Weights of a small mixture-of-experts language model, trained from scratch on English Wikipedia: 13 layers.
Below are experts of layer 8 (counted from 0) of a mixture-of-experts language model. Rows are named router (the router's row for the expert), up (a neuron's input weights, with its number) and show model dimensions 0-63. Each number is 50 + 15 x the weight over its row's rms, rounded and kept within 0 to 99.
After each expert's rows: a language model's description of what the expert responds to. This comes from a sample of Wikipedia text that the model never trained on.

# expert 14
router:47 43 66 24 57 36 82 40 44 51 73 08 39 61 58 46 56 56 35 49 53 24 56 39 67 35 42 47 75 37 07 34 36 42 45 60 60 45 48 42 30 59 41 48 52 55 58 44 53 32 32 34 26 35 56 59 64 46 41 60 63 41 38 63
up0:34 58 71 69 38 71 67 70 42 50 42 32 52 46 47 56 53 59 72 59 57 63 55 41 28 51 41 66 25 61 45 59 59 67 62 51 47 31 48 32 44 37 39 73 44 30 56 70 49 72 32 62 33 65 42 53 70 20 35 31 41 74 44 65
Description: Capital letters and pieces that begin or continue unusual surnames, company and place names, such as Rocketdyne, Kroenke, Kodansha, plus LaTeX math tokens.

# expert 61
router:51 39 34 34 53 33 61 60 64 28 43 57 43 47 33 09 35 48 22 49 60 68 56 30 51 44 52 41 66 83 69 49 28 36 54 43 54 46 39 46 39 57 58 35 73 59 69 50 24 31 55 41 47 47 47 28 32 41 73 31 50 60 47 44
up0:57 42 54 81 31 46 83 36 66 70 55 38 50 58 53 52 54 26 56 63 73 64 52 48 36 87 45 46 51 47 38 45 48 50 63 34 60 51 29 54 32 30 46 47 61 57 61 49 43 72 24 54 39 63 52 32 44 58 54 36 46 78 12 36
Description: Inner syllables and agent or noun suffixes such as er, ant, ator, ion, as in "ins-er-tion", "obs-er-ver", "parod-y".

# expert 23
router:47 42 35 37 83 42 47 48 61 50 52 33 42 47 19 49 51 30 29 54 48 45 23 44 48 40 61 33 76 46 45 43 49 28 51 55 51 27 39 44 19 40 59 46 66 86 35 37 61 33 53 72 39 55 59 34 64 52 63 53 60 32 80 49
up0:62 23 66 66 51 52 73 41 46 42 27 43 49 80 41 57 42 46 51 19 42 64 79 35 07 46 35 41 38 69 61 33 77 49 62 33 54 35 57 37 42 53 40 46 07 35 39 55 60 39 32 53 50 40 66 80 65 61 44 85 37 66 64 62
Description: First syllable or capital of foreign names and places in lists and tables, such as A, O, Sa, Ma, Bo.

# expert 62
router:66 32 44 53 44 28 47 46 54 26 64 59 42 44 39 55 47 64 47 60 56 42 49 36 56 57 57 57 75 49 44 55 31 41 41 49 22 44 83 63 25 59 59 19 43 72 69 45 43 47 60 22 87 38 53 72 43 81 68 58 42 57 61 43
up0:48 57 59 46 38 49 40 26 51 59 66 52 45 34 35 60 52 57 36 53 19 61 56 91 48 61 66 42 46 48 71 59 66 67 43 68 32 44 47 70 61 59 46 75 63 60 71 68 75 63 52 49 45 46 54 46 47 36 48 71 40 31 36 63
Description: Endings and parts of place, institution and surname names, such as wood, ville, ford, Park, Street, College, Times.

# expert 32
router:55 59 32 34 59 49 41 55 43 36 59 85 30 43 61 64 30 58 47 27 51 44 57 49 51 30 70 33 72 40 71 52 11 34 29 54 61 67 65 70 43 58 47 46 48 48 66 39 35 47 48 53 60 39 75 34 64 60 70 34 52 49 64 51
up0:37 65 43 35 37 58 29 59 63 64 21 53 63 52 67 59 87 44 52 37 41 35 62 64 60 33 57 45 20 49 44 60 55 60 46 95 33 55 67 48 61 46 27 54 42 20 54 92 12 49 37 68 34 33 56 47 53 27 52 51 36 49 48 41
Description: Digits inside years, dates and amounts such as 2023, 1899 and 244,777, plus number-related words like million, century, September.

# expert 55
router:59 79 55 63 52 44 34 28 59 20 67 63 38 72 53 47 62 88 32 65 78 52 62 72 60 62 59 48 72 75 79 48 46 51 20 36 60 68 55 58 33 53 71 25 55 55 39 74 50 37 61 54 69 60 57 54 44 64 61 59 64 39 50 59
up0:41 57 55 30 45 56 62 52 49 43 56 52 84 71 61 75 55 38 52 54 42 64 37 44 54 54 58 56 02 55 47 70 94 39 53 55 62 49 38 64 38 57 46 46 19 46 44 86 33 55 59 55 33 61 43 25 40 38 63 35 46 66 76 60
Description: Single digits inside numbers, coordinates, scores and percentages, as in 56°12′, 61–59; also infobox labels like Spouse, Starring, Died.

# expert 41
router:53 60 44 46 65 56 30 29 47 49 72 56 35 52 75 31 52 54 24 97 51 32 43 54 48 64 41 55 47 55 71 55 36 49 36 41 46 95 55 57 39 61 69 40 65 50 57 73 63 42 65 63 83 54 51 38 17 80 65 43 58 28 43 58
up0:14 61 52 58 59 60 75 61 55 65 51 49 43 35 68 43 56 23 53 47 49 27 33 38 63 61 39 67 37 36 40 54 51 50 51 58 52 73 61 27 50 76 64 64 63 65 62 99 61 60 54 58 53 91 34 52 57 56 57 50 40 51 37 72
Description: Single digits within numbers in years, statistics tables and track lists, such as 2|0, 1|6, and number words like nine.

# expert 21
router:55 73 36 49 56 45 49 21 28 54 37 62 34 46 74 34 44 60 46 29 63 36 62 43 57 49 73 78 34 63 86 60 47 50 34 37 63 60 57 53 53 53 39 29 64 47 45 52 73 27 64 46 41 48 68 69 52 35 57 65 34 33 45 40
up0:36 45 60 44 48 31 66 39 67 60 44 65 51 40 54 41 54 48 57 45 28 42 63 42 46 55 59 43 44 66 51 60 53 66 44 48 47 43 86 44 44 50 37 32 34 72 43 91 67 56 60 37 34 79 50 30 16 50 26 33 44 38 40 83
Description: Word-internal suffix fragments such as ation, ment, ent, id, cent, form, plus inner digits of numbers in tables.

# expert 13
router:49 51 55 60 68 42 41 71 44 38 68 62 73 46 55 37 47 68 42 49 66 22 39 48 48 45 61 38 75 32 45 41 38 46 30 51 34 50 70 69 35 41 59 39 56 21 51 43 52 50 68 49 60 39 46 39 46 72 74 69 65 60 36 67
up0:41 35 50 61 40 54 59 60 58 69 41 23 29 51 33 53 64 67 61 45 51 36 18 72 37 54 29 39 43 57 56 65 64 70 65 56 69 56 30 65 75 49 64 48 67 46 65 32 54 54 45 41 49 79 53 48 64 23 67 26 38 60 50 42
Description: Nationality, country and state words before a noun, as in Norwegian footballer, Polish speedskater, US women's, Canadian hockey player.

# expert 57
router:44 46 38 44 51 50 31 57 57 51 42 63 36 36 76 70 41 39 59 69 53 73 75 59 59 67 63 41 74 51 54 56 21 45 42 47 44 58 50 52 61 39 57 43 51 65 76 57 12 40 42 45 34 28 66 38 39 61 65 45 55 38 47 46
up0:65 41 55 58 53 49 62 52 41 28 52 51 27 76 52 54 52 36 54 56 64 83 41 33 40 48 36 68 49 71 41 43 56 58 51 52 26 46 73 60 49 38 70 26 32 49 46 40 51 42 49 52 48 60 22 63 59 57 30 76 53 49 35 61
Description: Common given names starting a person's name, such as John, Michael, David, often after country codes or commas in lists.